Below are experts of layer 8 (counted from 0) of a mixture-of-experts language model. Rows are named router (the router's row for the expert), up (a neuron's input weights, with its number) and show model dimensions 0-95. Each number is 128 + 24 x the weight over its row's rms, rounded and kept within 0 to 255. Numbers have three digits each.
After each expert's rows: "gets" lists some tokens that make up at least twice as much of what it gets as of all text; "comes after" lists some tokens at least twice as common just before its tokens as in all text. This comes from a sample of Wikipedia text that the model never trained on. Tokens count by the router's weight.

# expert 16
router:135122105152137112133113112135111177112096129146127116103148129134119154110143094151121118158164110144145148196130109146153160131099129128084107090112172119089096146176113128088111139177097120170146088123122114101133123107145149124155159095092158075108070133125108141131078113120131126149
up0:114094092091172160126129141180110155087131150145138136147101114112183149131160141102113154092134160119152128124134144135147123081101102139121112161182139127140147153104118184131158097126106154148112123110079114135113126165139117108164170095122163136129101129141175140143133192137129093066
up1:145151108130180135113085149135119115110169146128162086127118120142120137168138124144165112114162142134109143142163104126147123064132160149142148146126122115175117139118098130125109168097119111097108124114120097186191118161100116169106132110122162147156056142124152153119130112148114068097
up2:111129150135117121069122143088131151141088111120127144135148146163139125116091113094102150143127111099133158090127166126081054126095080140097146099160093112159144118128106150116117139123127116125162156181125077123134109105112147167129134116110146143138159137146130083161101157124135118149
up3:151134166113123151122144128097132131144122088170115098175162151113129110092148158106099102124142089081118123135131151200107128139102147143108137106173138168144102094125178134101116147137086095156143135135129137134165135124114116151133125148141160121135111169121165159128167165136144108151
up4:156134136116163175146114122140139084140133124140080103080160109154132122127161140106167090123127120148122134125113173155119119091158105132106123144117149101117130140149101111105098124171142108113144134091131128158103108148129151145140177110153145125124144143120134156137129147117122156108
up5:132126123167129133110138124160122151112124137113134089164149120107167129087115138153117142153101123121111149117112124129111118120120121147116168078107153150130142089126142144094116169111109114175083116136120124123120111122131103101114105179119167116106108142150108149129124107100135097095
up6:149109129127119112150081140100160155140132115087144135129121132165121104147142132147112175138116129154142119116153102113144134105115098087148094123128135149155107135118117138150131143145147141119109069168124147091157150141145110103147155117098138122107152156141151127090117116110165119139
up7:131166099110146135135088153121133135135156119127140160125117128157112102131141114146130140120142121103137177149162121086128108146116122109082125110150118146116114156155124090151161151130119097168111099110087104111167149108117128134149173175179182137150126135140091113155072147189130132147
up8:124114145119142125134130124112100134114121090134138142114133146160149107103115085140139072089111126080149164125152142127126141126120116126159144126179132137082158155145097144125075133114126135158153129074145113150189098129100123101171164134147103180128122135063165151118113140103180137125
up9:133142127104148104114121123134133112127107131140147122146114096111126125129115177098135144148118133139145116143161136110116162153101115127131102107149116123196112134127125152122161135168118136113140128072101138104131189161131129109163138139166168101098115113112109124099140099090086135111
up10:106092121117130078134099099098121094109167193106105134133114149106170160151186093140133134144137131132161112160094157163148107164123111065109159109082111145134135136139154118128104100154111130116094106153102117123158149163121122114144162123124148136174101170092178129177121119098137124156
up11:178159120138161135141150127110155135120143148161094145071099125116108140105121093095108102130142113153148110142114096103131109129086105124115093142157130139149103130151142080099175101145139119163146132128103144128144114168112107114145106129121163117164089135151131136149145112148110139142
up12:120107132113126121110108124115158146101143116139122122125141116095158179132111152114138115138086134138117128164145148115138124210081120148134147130123139148111125108141095141095107130132128092093157098124132143113140156140116128122114155125128173133097149088108110130081148144150113161133
up13:141073133090083126134157108110095152090098117141158147076128140093152155113091135099147123124157068117138133131121134140107143101083135128111110134098074091131172092153152149126108150110118138125168120142135157136084119119138143115140159123133119138132112152150089114118148113133141172136
up14:155104127112107154080104131113137124161085101154162126103134091144119131113154151117123148116134131176153123137103128150123153141091125121125132166132173151135137134154102161143108113154136132149129105136188156114104131135122169076159212124104143152124116095138102150154138155154170115121
up15:178128139153154120142107139150125161127157139153155108116129130105130157132075121155139143104100143119110106111163163110119169133091099099151111126089101171112109108129122121082136116155146165145095125113089151136123114145124084090131134122157132132092166127125162104124130099162144136154
gets: ") ", ". ", "\" ", " ", "% ", "0 "
comes after: "| ", ",", "–", "lig", "/", "°"

# expert 23
router:142091109163116076164107113084094165132100137169175106098140121125138128106122148096149139142131161146146149180166161125128183120130141128141059098116167157140079135140098123120102134124173095150180148134100136092168112125136147118140092090127191122115111128117123134104130139129159111125
up0:117081082156126118114184090115106140132111147133138153162148091181104105122126081101144076130124140100117132130114132080146158112120095138123145123100172108093117113175136148137134148146115136144136120141134119132140162141121147130133133110094153098172112172133117072148125136141128134109
up1:136085169149148173127110108181090165097112143089169122141121141096164140133137070145132129172152103122156124138102117093174136123134131135101114114142147140103100133141128110084175108125148179160102117148125112089165098119144154098141103169132138139089143156130131152137112107137134141128
up2:126104171157132121169143140121114134201077138117166111093120100167135114134092117117110141099144158118113114136128145152117172116117151147141120140129114075083094112137093150128091151094117093154130109047128124127174164124136167127174158138089160093166128154149104127131135152125093080149
up3:134153109155147138083151099099120133146107120112144150084142147131107126121139129096123076118151160105174132137135138094117128121100102153083106129126097163076130171110143129074149137154135148159112115138160076107147125109124125126160127145169140098143130139144103159086126070128130179172
up4:167153136097093151136123113116129151121148152114151092095109086114105142089174120159171116125087135140151108171094125148139141113161175132104159149109116101135125125140094111148124105117120085140179136128116100110166158115077141147087095094128133099134144138165146118144104180128107117095
up5:165135137149148149153120148152142156095121181137102107127166110118115123120143145131107112095117157144163102162138146142142121157135117120147131135118087102161148116164110145092133129118107169147137132138142128123116107165126126134109134091159117088138125156168136148123130049129133103144
up6:112143195080123121107099148136124133141128102180160118120171111107139149175112119111139113158152086172162105135138094102124124121104145168140081127158116100117119135116127122118126123127101109120127112109157152103122098143122112147099121107118110087169134142147098131096161172114144147160
up7:170166179170114141178133132128156143142137147166121116152145061177117134136104081110157119132118162128126132166128126136132146124178088123125168172135151094092126128122141128088151164090094091101120108145133155128135161106141150070070115140132148124093122111110150120137137119098099145152
up8:131110113113136147151108121160108168114139180142129129119103129127118130141134104155146110164115093150097110140130127132111083122140144125115123115137133151177098120137138093085121114150126150163104069109123145120125156076133123147127135143128135163122147149169129152137114118142112109134
up9:081102135112121114116141113120139101145125158137147142129118125141181116135076158110091142115154104130098093151158090123105110150095085156113099119136129154145170119154097155077113104117160074129139097128088124172100135100126119127153144126126093150100141098089109142137134107139175074141
up10:132096115132118121142085109181113117098147109107107097089122129111122128148139121136095147145120136102094118117150146090162156129177157158138128133169133117104077152109110099105076116121133106102105153123133093171136121132105157163106123156122153152164149148131146152097120106112122082164
up11:149149134108128108116143095107140135134150121110153133138177138140127102125154163158114126109101157134108108174135099139086059138129108103085138118134109173156091150117152142131097121103139101116117118133122129149088109176128158131138117117159162136160136133162101104132105156141097133155
up12:110166110135101119136174173101157149137121163118141135145115129121147116158130111151151135091111151114151084118125106127130150096153100111166132134140119122176154140155082172108117145126088131124122118095184157113164162117125151145128129135161153072106119118166139103106109136154121116110
up13:127127170155148103127129094133143124141139137143118136161102094121124101136104129080116118103138121096130126144151106168108117128156146114113125104155105143176164132176156169081126105106123139111108161142204124117135174081160151133133174131136149106158105140139128111085128137106157154103
up14:098141152127178113176125142094117149134134158100115119108145086144146108140116110130168171155131144116110101143148137147164150118130120158133101093107139118147091088132146175134157132108108125109090126141086104095135157168114138152153165169128169155122150115106115137117110157061139133171
up15:120134140138159115104149124092112118168106128111164111119132099102070093125183112113119138135075130059126140154130175160190133105139127139115145145135147148124110155104092121127193117097168134133107150127119111126146136126138167122143137112149125129117129148170146130147113144105117106148
gets: "| ", "- ", "; ", "\n", "\n\n", "\n  "
comes after: "\n", "|", "\n\n", "\n  ", "; ", "1 "

# expert 61
router:105122109131117118116129125110111146137071132173121107127149125094116112106141081117114112127151141153181138183152128113137122118096113140136082124113161100077100144138095120082119123146126102147154128111126115126119109124146134121154127118131169136110129128127139112125119145118142135112
up0:146105115142175137161103117112164136105139181144146132165126088089137128135115165084137137106145189121148111176138122066115102156142127177079116142084130146139117121163157125127112102149168137128126177108096176091099108114167152077159134112112150147111161122101085186125151120099079104178
up1:145114137102143111137117146131115094131173098138176096184098140166155167113128134114128138089136159127126144142105151124134134151103131085103105061183173129136107156121111135159137125104112109124109105138142130131175133133153129174126132152128114156154106143127173158128123137154156128076
up2:113098124131144161144160134144135162149171122167090112102143159113111110131179110167156134152152165151156124147175120131116121138085116081131141114100126152131162063141126090085119064196176144118141136162153086134134093159107104150121120120115097106087092117112146090161137121139117141129
up3:160054139101085162136109136145152152094152114159155183112133108140137110118116155124125099144093135166109163107077113159151106119135101118124103107153117134113139125138160111148105094136157105128155119136110138125109099134135184135173142159107135162191143144151128122133097163112126166125
up4:131155120136075085133125088157139100140147104121141161152169176089152157113127053102135092140108120159131113155153103161135161140112108138120106120116119094155094108172130139125125168125137140131129143125132116111113136116134127137147133086116120097124097100087094108153166129100190109143
up5:111176148173100120102133125143154140128130142088078141129114117147125153152168083127142123139103109127143138138163144110125142114144126092116162094110133182121162131115098134074106118162107127127136111148122099140152091096119081147129136166098166116119088121130173168154121087137128139157
up6:149106104175109099149121115086122136127122110172138130117162126123108127102130158133123155121147167083118153153109168146119150161142134140091113134114101146098115124159109101094134197120146139149157143095084153127182131078114097124151116120131135133130078157172151125123112097139130185100
up7:107130126124109119161122137140145168113140128109123104117093138092117125133074123115153118140148133145162110108124130097143173120202130132140102131108170096094110126131132088159099129141123126124142102098121118108142093127126088136125085160165151138152113114099123147149097145170097133106
up8:122111139119154113166147107147142122150134141127128139153152122124151127086101136144099092116117118067122141140152129125121128141096097116112096121084118126144122133149129083150129111166172118120144117096166135097114139155117156149136082120109151072128130134144172163097148138134116094130
up9:133155122152124169119146105135055131136098155131133140147148121116091149122110083114098157106096123151158142139134139128134109089068139108081101091130111092125136164164119106127117122182087105162146136119131131107171118143124146116127153119097137165120143154134147130137148113107165181139
up10:140163160149133172133135121140148121141107143157113107112122139121131189109158096172112124122103139117115145122154133116175180083145108135174135153161142112094159135128141169091176127166121119117123108131139124108115156139066103125085089200147142078128111162130134116132133109101080150129
up11:133080106124156151142145141140139161094123153172088100112151163133111117159123151148123153083150121146122143139125128141119142107182111143083106119109088110158150135148159100144136134134150078142146129114111168141144139145129121152115161126142166129128124184149098093178116123074101125121
up12:090124087147111110131143086138153089165130129139164147126146115145129105084127153087099151164124126170114131144142148118137138149116149128203150108146131091101143123112089144137122142137137138126128124152126135141088137121126162130151133136141150103085129126087107091093097184135160132150
up13:114135149137120138142102141116099145119119156144146101129134134127140095155117077121103142135146129113144120099090159117107120132102095121114160162165151140139145132133088163125138123153117129150165144109129123130111114133110155097156114126141137145125127110178118152130164110128152160177
up14:155134142134119157142128146086111112106090183170135130121091112117106136103137141147128120124128144099127128127156107144138120169137119147149138158127175132124133111115089137097120166138098114139134121107112112091113133125120140114122079141130111101114116181159139107116113126143140140100
up15:137162158136127092146146144122131133147138126177108134120126080129092118111100151098133180151160126144124102130092140160121138156159165134152112123153081124123151143108110086128063150134111123139100162087133109137071090106134111149136139143107161142153138170089111100149147118089111173152
gets: " ", "0 ", ") ", "1 ", "3 ", "% "
comes after: "| ", "–", ".", ",", "|", "No"

# expert 12
router:115117099155159145150120126115099148102121113150120113107160124145140120118152130139143104141133136113144103161134120151139145135090086127104114127116121109129085129149135153118106105144147128175124115140127096128171153156152137094161120080129167073111124151126130159125093144146125125122
up0:107095137121141107136129107108170117129102127110125126117144108126165124072150188097105089112143147112133135141139144117132169182095156162120144082123137102127149128145115180133138116172134110149143108113129164136160134150114124066162129109158154136120093113158112097164119107144109141163
up1:126122078097154163130115103134128144158102137156143143150148128158126087151093179141085087151108135155105135156078125131112132099145112138107145122118149152111119107158091158093103120144091136124157119097115153138147161120131158105126113136148145126118138108128127126120151131154131123163
up2:137151091132125093138107151125108155122135114148178139094129136139103115130126138131132117149137142136166101166103122082112126139108122102107147152102151140128163114140092121133128133082124124138164116121117114122110142127110173128120128126122181163095127150178118142100109140075112168123
up3:099107089184128163138121174075131111149116135167084142107123136123100156127096139086115138112122150149151195076137082100108132098105102122133157114126139103146179134148115135119122138139080143136144147125141129099145133092128104114140165130140134144105156134108119114165134174114117115141
up4:106186143101090152102122133147097117126084164121139130107129165173132142116114136108102141137159125128143115198141153146133110130130086125134104142148133101145105155165151143110117120119166106106091129139169114125134119152107114124134104118098137140124101149074120169130082112141099154164
up5:132146121152145130130107142117169128135075132149149134148117100131123139154112078104118107148111149154123123139154128126155112133140149095138150084132145131113129089141079141119120153133138138142135121136100128059142091124169131125117113154140156072129157144160145125134121140133103153124
up6:141074123123120125111102146124125106113102096145135147107167129099122159121131115143137149121084114128079098149160108165131130139136163123090087082113138102173088113117108148154139141154162099123139113132130134140128128113122139118143146138132125098032131082126118135140110162137105090107
up7:123142146098115141129131132108156094101155141130089129104132140106129139161143160114111117083150135111096121170164104113121116134124143131148128155175085086115118152165109111104132120185151116129168113146133128132088128100141148143155128095087162135119103152097128114146139126121139127114
up8:129148101170144094137167144110114113120156097133168093173099129143121117105155104110143104149151165145084111114119148094108122138137144153076134136089138124168110131149128118106144149143113143133121086177124134124179136133143146132132098160151166093113142144126114122149158136143190126093
up9:103107143119170146175127129138100149132124187144112076096135120129102103165158138117144109146108115134105113117116104172146134156109147112123150099157121106108133114117091125164119126147128149137152154112123148113124109108113121132159147081123149138148091079139151076145164140134138101145
up10:076131122122120142126139103128138128140132112135141082102183135113152157129158099117137109131066140134140182118130127136112117147115147152125142131121109093107116097141136086102103142165202116129150148096131129162154096153097163116112138116177151110129114106112144155118173136121100157159
up11:145145119130143116147090156111135112172167176190152140104112103112142124098143126097135149114096100121102153140140128129146119147122147117127125118116097135059127153107113114119130128156162111154148134115120156095150139152102127089129172138139106133113089171126154174138114118130158139140
up12:151101131102129114144115071137123142163133179150163120152126113163115149144115141142126122115125172074152121128136065154121125128096103134139153123169149105085144121117123142156101144129143152115137087144130112142156109139158112112124104131113157146167107122135092119090107095121108124130
up13:106129088122110145112128136140098130104146115147140122151148134168114144111145143115084117138133133149129179103119112126119116118135142166125168163147158119088123139123096112140136074132107092142105138137136066189134141105111115137086142125109148112131140141103119142131154133153132142101
up14:095132133119123161195097095140097146135113099144164173120150104086142133127138121113157147109173133145111133136156141110147112080103133148084112103157120149144104137156092130119091113182128129124131084104107142136162110140139111137143118134155139150113108131147120099118124112072125134146
up15:123111092133151118113125111118124105097110101107075112066145121103141125082143121126088159155097135118140130126120118136152167115107096122095106091192132168124153136124150149114123140156157129166103076172154088171167146133154128141110151112159139135159092142163151142147145122092129155125
gets: " ", "| ", "0 ", "1 ", "2 ", "3 "
comes after: "| ", ".", "Team ", "Votes ", "Apps ", "Candidate "

# expert 59
router:123108087154147095109087121105107161145108120134133139111143145105140125110108069094131134147156127137206142162135153125111137120073119155125129101116162132094104122122102143119160135098124102160109094122056133115142118113131130115166163101120158098095098141149129161123108117145148160136
up0:106140140122115163120106118143143129135172132124147154123109128127115132143112114132118133121079151127146090136129135175139095149070123096117133115100132091144133105167114114105120126109113117123130175143127156114135142142155137153108158145108144110103096108135153120173102100177135131156
up1:136104158146111102075132139090095155162124090143141106160109105100138104161139107156120155130136115191179176108106135134153135113071113123135112128134152126152126118152141105113082115137107114159099085141130157040117147167162140107129149120142152116100164168145098146135148125130134154142
up2:152108119130148100116126087081118134120106109105160133122133137129107116134108121127131132149115148120198173142151138166104131106114103141171135123099134090156104121135107144135173108135110130111168065099081139106158102102145093104126170102131197144157094143144134123114145140120167135090
up3:144127135133112109133148108155144099157131104136110161108122116123160115130095115139149126109121109118131119124122098100135133106121175096139091061112118112121121106140105075116148150141149129093128102140125125144127108136178131134101135138154116120137134149104170160138124167085113109104
up4:106137128104123139144102130129106096159130146146116087121118106139126101103168115112144089168121114131113161167148103124090122120150121118103121123120145118095155139147131134106121135117154141126138064153103118157134112137145161094131128149116139076145145113131153114117122138162184106138
up5:123128140126102138143111134129154089128112148172106180121120109169151093135156112130141129157131132094101119125143082114091130101113146095124130100130128096146148137151138131122114114110148123142088179107102096132152110082168126123119141161157100121129109093169128144132093156132109093132
up6:147128085137148132145107161162120152164112121140160115164133140118157156089144130151141141094140131125144118105129170152087158152117118142117133151149130120141171102159154108146068115091151157166113108132112072145126129102128121098120110144109161133140143131149099146086109119118123114140
up7:170122156119129117139102147078130086068118108120119148110129123089124102116098138119134184106112120102124124159144146101128084124145135144127161120100134133154114147141128132144133144073134119186164111133114128162106197117168092119122161141115151148110141194131081141107124099134089162151
up8:107118133167116118113130162146092069129119121142113087130149101096138124139154126108128088112171116154134127165116118158102144120103114132118137139142111134129124148140088118117134165098176129089150107103146133145158134117130115115109116095126139099133130146120159187114149130144147147154
up9:115121120057133136121142098130130147122109113147098090159100131140129106084129154086104148124117175171132141141158140148120119113077130133152152075148154178193102077101180165134126147124108106117121079090111117130100135150111122129160139135153146122135120104140150155108134169136105159130
up10:144129092155108138138129135117124113144148137155146096100138164126169099134102137124150156109152129161123145153131141102111128166083112135132113137124123145104153101141121110099120117147132126128142121166128118076086083112133149194142119178128127133148127147181144111137163093160082159165
up11:167122137111174121141105144183075125127129142154098136141134086081139127145163143147132131115124113090149089093156096093170101123118148154114122100138083108143088126109154154151170122157169111119103118141088111135130151102132151158151157155121157133133153112140125132103078128111153111115
up12:140157118122165144106188090116150101164143159112145100087083119145105100172110129142078101127156139132171070074107147174175110116087153145104161096077130137145080115127119131145118146137120131140147123142145165100125148111124153168154101147130167150150110108143122108122119084156138161131
up13:125122139160133098147090150140117157123114121113101101175146100153134153172120119119170155118142148151158129123142174114165154154163120152115131105086115117112094111147131199116134092107084108136120152133087138141125122117126087143098099114103147193112055115152150145125125130122108113091
up14:189091118139131134114192140128122113095158106134129161127129095095137124086104108139099125124119136134133121171115102143140110174141132106107186143109156125159096120138103150111134114060163163162133131101114163118122146135129158110148122090129132087154130148155120143138114108161121111112
up15:174158155133131133130106085103133125144159133114109155122093146087108120122134107175162105120131106120189144148162148097147139133150126101115146151117087118133107127122130109134085145145082143153140133139147150123109116123102143152141102083137149109116138113150125117132121184122126099091
gets: "\n", "| ", "\n\n", "°", "- ", "′"
comes after: "|", ")", "\n", ".", ") ", "=="

# expert 70
router:138111069127169136164143126109073149120099144134140155112151122112134164157111118129147124134151152142140118145165129184167133156121103147143127094138138133107085111129111130097105114130095150162101136145100103138156129112068170111130124109117188131120072127121146133141122121181139180143
up0:103085107154143153114155141167109141123136122137129098087112112148119146147118099133121111145166160159130127101162128131153089120155138149106145149160140132158137093115103146086128161099108143167111116100123124167133126100090135104127171094178099075138130098117170150114113109092092142144
up1:080144153085079126161096127149097138148124142132122130141114115120138154094107147109119134128169085129075164158116117156128142110149125105145103128120130059119120127135137146120119103104097115110147120139091137110153118101114143139155107118120143138100116106182128177158138144175092164138
up2:177123113128162143113164122110111182105167109124098124120097137122145093121135132176138119120102154152135133156178159135118094187149108120151162138152137130141148144184108160125091149167142076104158096155136129149107136122096147099132178119133174148131143146151122135133136099140071151139
up3:124066137156113094123164111166134122127149107177120179140108132145141140140098115092136131095131107156113162156112091125140086105142128094152101155115081110103131112140095107103086153158116131144059140154137145082106124129103104143087147144091135140164096140129077118159138146098121117141
up4:175117128126153139149149123131176145128123140159135114145156133117147125152159117145157128094113122120148137091135113152107140124087085110138107089124121136141110109127099143097125124191113128112089147126118137151144117117121156101182117101173152108088117100128142119120147125105111145139
up5:120130157156122111147112140091130154109116126117118112172125147145131173134172126164145104114126159061155146116134123175130149117140083150080150118112170134143121127127105128075184129128132103077104145138151122104135142129135135139147130127179096104108120137094122089116118114154090160121
up6:142117127129120132119098090135135113129108104163131142118122206158111150129105132147120064158132123151131158130107159102160113139128122124098139143143146163066110160122072124107109144136127117139142120094095101105137167116144083134135102133142128126109108093135111069104126157161114150125
up7:155127114105141082112144129135149140148132157120103164138118145143139155143136169128163130089132114099096098172174119138135109126136156128107154161090109159108128166111171119149106153138153120147137143147144106105133135146075106131087165155150146124127133088134138144091121180158118088103
up8:156091160127170169200131097130116151116110139165129121131105125084104148142139100105172161121115129177145145102143133108102128170140120104146146109124121123121117119094086146080120103157113095097109097122122145131137145151154150124170133126119166110152134149107131122099123154138115148158
up9:134158134145143106151132085150119106104147138131132116129149136121102134128131147143151120131108146156137135152152143145092117125128124133156101104149135150134151166161140145149107137166129144148141118138111126105197095160129120157135107112131130133156084106105181133161181105182156110117
up10:109122140084122131130130097100094117127147138141128151114116128127113105127097123157095110141115131109097162120152106142102130133120126170128139123091139072089139131160144177104120131145151100158137102148139148133122095085113130100144121152102180124137113156137102088143131098092126166098
up11:118100144146150112149122152126158158123064115142184152121105133154168098117126124129138114137102157152146163111174137145116071116132100112126149123127148112140123112153104141089135114126094135092131132162100135147141092111069123101142088156126141115130117134105097150147064111144165175172
up12:110135129179100136116084160072134120120129105155174166089119110128140161103113113125142183116107155094110134131146135158150170127109095162136111125125116134108152151162150128126137123125123121129136098155143154115137127091116111082122119104135106105106151150114095139117131113145133141159
up13:128135114122134118153135118142092123122106157130081141156156119146134099170099137099168130116122159099134184176172188173132102130167096121138115081131152106099144145158141159148129153109116137153126127124135142080142096090100142087152147159156137168133141085132145115112150111146148155093
up14:126153118080173114098102154168117137141184161143154143156069121125132135160148085140124100133132122143116111126158127142117157133080111121105084115158102147074154149131106114074117148121057100137130099094107149129161149141131138116136127143133117102101102137103114133169114134133121141135
up15:082169150126102112141115145120166145167116115149110143140121163154116123151144141110148135114134141076137134151147097125163156143140122140136108134130118132091109146118110122129117121125104133150099165167124106134109144138128178111133128088101137108118118100119112125163150084143160117135
gets: "\n", "- ", ")", "==", ": ", ";"
comes after: "\n", "′", "- ", ")", ";", ": "

# expert 122
router:161110119129170108153118151112142178169107120128164160154134143134162100131142102153152125137185119129149118164124098092134162109131113140118086121133148112114106178167079110111096118116094122116128127156117130123123182159101137069152149123141219053140079120143087143117115133140130100152
up0:132127068119119165166135091154163146120105115087128132140085131108157149097120108129113164108134129150181093115162139145129064135100114111106118124105152085124123143129109188143151156132108114111147129141136168178135159102125147150161122111101176135158129118111116100119108153132116157149
up1:114151153103142135166098111160123099125084120136125165143135166106136145111110139128150156159096122087125105152162119134115112116106165133159123090085112124155125136133088140110108086140139140126100114119101153082167085102126148125128110144118163145111148127115114146108159144105166130132
up2:188167128135139140075137143119150156101140138106138129094069149165145120172098123120118188118148162119101118121131098146117153168131113113150109142094120099084110158149110099112118143148073137149168133166143162117126161139139119128130137141123159148126147120137090129076123174151195133147
up3:126099135209072132175140136108108149135112144135123141119143152130142105171085102129118134132159087121124136134120071132100173145100152141130134155128112156156136147132152145144115154137129104088128103111102131110176146121118126143142117163139089133119150159093119108086160128140112130133
up4:118097127138080176135127134128104139083107132161119161132156126116116147129158103110134126177158093108099131123127091123126113111142135124127150180121165103133161144166125112106085130096132128138139167129129108119130131121150189194087122101143122119149116113127140095100127193149105098159
up5:128129141158128099128142092125129173127169096158120119113100145121140155118112101144146129155170100126125090167171132124110148117144141088160103114129143106136150105163135152098111155140079180161078145139128097128134141090156149116107107122158138155130146155155159109097112116127109139186
up6:101142103147108088190100159094089169160124144108158162115102127151148138115143158129137128129135154200103148122143106150134130119128105109106115140106063183124126138177125095153076149137091128161132117129127123134143114128103139124135117136122126108128105148182087107126096114154146131133
up7:089152128150118140143109121134151127156110126131139139120109141124102112151119149109095132040118178123177164124128127143128135112128104119130094168092172156123107132160153128084118112155134120113151080132112164131135129115133107160173147075129162179111132175145132126135121076107104167156
up8:131149171110146140152152146108125145124120125150126080148074144161170143109103113134139089096161118111108130147134136075111097110131138121156149137146153101155107156146127072124122096114114112116094113140146159128141164179164169138152113151123146117107096190113068155092073084093104135148
up9:123133138097140144106117146139132127120149163174106108122146156123135114120151136120119118138162135089145155108127071123134106134125121086104104143112056147106105174092135138106083127106135111098149112126125137136164116048125114111118138146115134083161114062104110107127153170117100099150
up10:147147147136154124149157117096148110154186147128144118175154150131157101117137088124127138146135117172129147145169100118150106097175115156135130147071136086119152094131125121110103126095140109119126096162106172140099135120142108135112192152095163110115096106162117094096141128121206138138
up11:122111141110143130142121074118164115127131098128123123118101117134137133117146156087141181149115113078104144149103141103116145103118192128133090112160074137145115164122099134163107102151157114146117149108102131123107113101162124112127131120140118141154114071125145148128093124132149126125
up12:120132130116136106092137127138121156104122145097176145175104146085144126169138131133128175107161140152147151135111178119085135119141111127084116111098147125167061137146162137144102104097128148100121072137083152082136138096170104114142137130140144116135163135135114114131157078142131107105
up13:140130125151118116144083187134148133125132121167116109099131155132090160108145134112146121140140109137153136144191111136170122096120088124084126161106136154094125145151109103109103115141161101134119140180170103114121149132131125091071113114135116118089114101104141116106121152136163120132
up14:154101123137116141090122144090087132127109114095144147157080103085133165107144112147137155124136169140088094181130115100114185112122103112110132146117152113127134146141123130133144137138098143098084146089129161153126146128129120112137146162126128138107078116111107126128137150113131145119
up15:091155156113156112106123136101196085123085111113147130120154126073149106124153135133141106107123110141107149142155169147137155126157121104128104123158138135115130122136094128087134142176117139137076146149147151134159153105117117135134129168126149128093109138132137094130109148133140152141
gets: "| ", "the ", "League ", "0 ", ": ", "National "
comes after: "| ", "201", " ", "for ", "League ", "202"

# expert 17
router:152096063154152097129135098105066138117118143149148147123140149168130146111148128135150147147184128132181137115136129155132172110103142157105132127144157142152102114136093162081121125183127118127117100114100119136170142152139158120171152101115114101118108113134126159082107124128143113120
up0:138116138139111142128196133116121120158114111126179167104144111132105131091098132120093128144104135169128114127127130136105136079104111178112126159099106101155152093169106141105129145155106097133114103106078148121154173122113127140137153113099146108148093122138152137074159118120142158119
up1:112129088137129123142198147136122119136111109155123119113087137130115153133178116120149105116138123111174171099102079163126144102142135114206139107140105128129135146136107101082144115113109152134126130106144124125091171148149138133104126140171130102119160135145091123140105156123109123088
up2:128119128096130102152101131111149144135158145168107118142116117139106086111106083104149166151133129110105111149153173108076146130105129083151142142109148091132119144075177137119139134115118126168124136131118175143066123169129103107148139155104142141148109116109132111118082137159098130088
up3:118108152146127113126109103134148153144098136146139080113095132138154160125110086113139129132173138101116161130101130109127139129112137098147138092167113129155084092132104117121129150147202131072147151128160146114125130131143181106076127159127139120146119127155126142121099118135139135133
up4:168181104147079158120117116137164164140167121121135138122103139124123145117130070117124179140120133142162128171107093132126156147097130130102114166146106190152112116118117096118133169144139084175162151132144093121141112158130164124122146121079156178132127122132121089092137151102133134136
up5:089139099134147082108125085120139107107156136137122155154129126104154174075109119095156133105136105186149151120141162110120103148138144087119116154139145131157125122171144073129105117106158166131094132132145096124125118119121142122124154128130159123133118124110147114086134118131158142158
up6:073145114176108164119141091097136152156124117118156121122131126089147085125112127146107138121130104147111081125082193147119134140091116144092117151127129118126132125176169168117121104152165133104108165123150120144129164152157152153111145126113129101125116116141169153149131119119173104154
up7:116110128149152084098125092157133071115127125119112150132100149072128171087103110093149146167153120125120141139113095109097127110168128100170093130136128128136109136155145124107132147088141112113100115153127168104152166137142148126126141127154095117115120162131159085091144086112124155153
up8:133130095097154096143139117151147146101143139160112118141119153174142090097101167138136173152128172144135161119116102150100120103132140117119137130114131124090137105136154120141132108092118085132073152125139141110114095150150138092166080111137140123097152128141146107159121149127179128143
up9:150127103134141103114105095153101092084127124106108141145127121117191072142123143130094156144129074129161131095156143148116135092128162109171175125122125138095097082168108134102140122125155121106167141130126109093113158175124153117168151164099144156124127098137113148135126148157151149136
up10:135169125148125148113130157171131164163112156105093082132114122093146136121130128160149137132156140137158091106136140160116108174130103103093121100076178118134131113096093135130143134146131121113053143115144144107167131115134119136139112098158118102133089115147113126133091132134136120117
up11:112117139164136136105089115096108160146158128123151099099104112133163133097173111140168091111138111135132122142168148167118097136110109159171133142165108099158138148147122121169158145151141098121118120144117124123145155109149121107128157150139168133123126099120153115144163116132106116129
up12:141142135133164145138164134123126084116109177077136175128096117140133135148132144176193118118143127123139118153136159107149087099125140142145146103112159126166104122083100110114107164138108091082139122094126151132133113093130101114137113134134139104070097145119125114132111095140126114128
up13:093149127104109127162087099092107122068154094159161144105131115144122116173140121118107095103124160134138131118132141156081155095113122127123101124126157180111169128128118115139140073115131100172113105123099145133126068144166145124140136189147127118122142140144108133114112135155139173109
up14:115117141088144153097110116127124128118136158165166137174112166124157124092108101153111116111166145114113156097134139108103122148129110148111123162126088128136141134104106144122090107129099078101086157142105126128169105141149094156165123132149129140170148117164124096104128183113167144124
up15:103151096133107142159115116092141142125156099097156116085139155109138113144152173139102119106201134136156161122107142102116128157121142179142122150114164111118153147080093130145172121151115145111130105155092123155155184135151128140150126062184144138171138098099136115094119100136114083160
gets: "the ", "his ", "their ", "a ", "its ", "The "
comes after: "'", ". ", "of ", "and ", "with ", "to "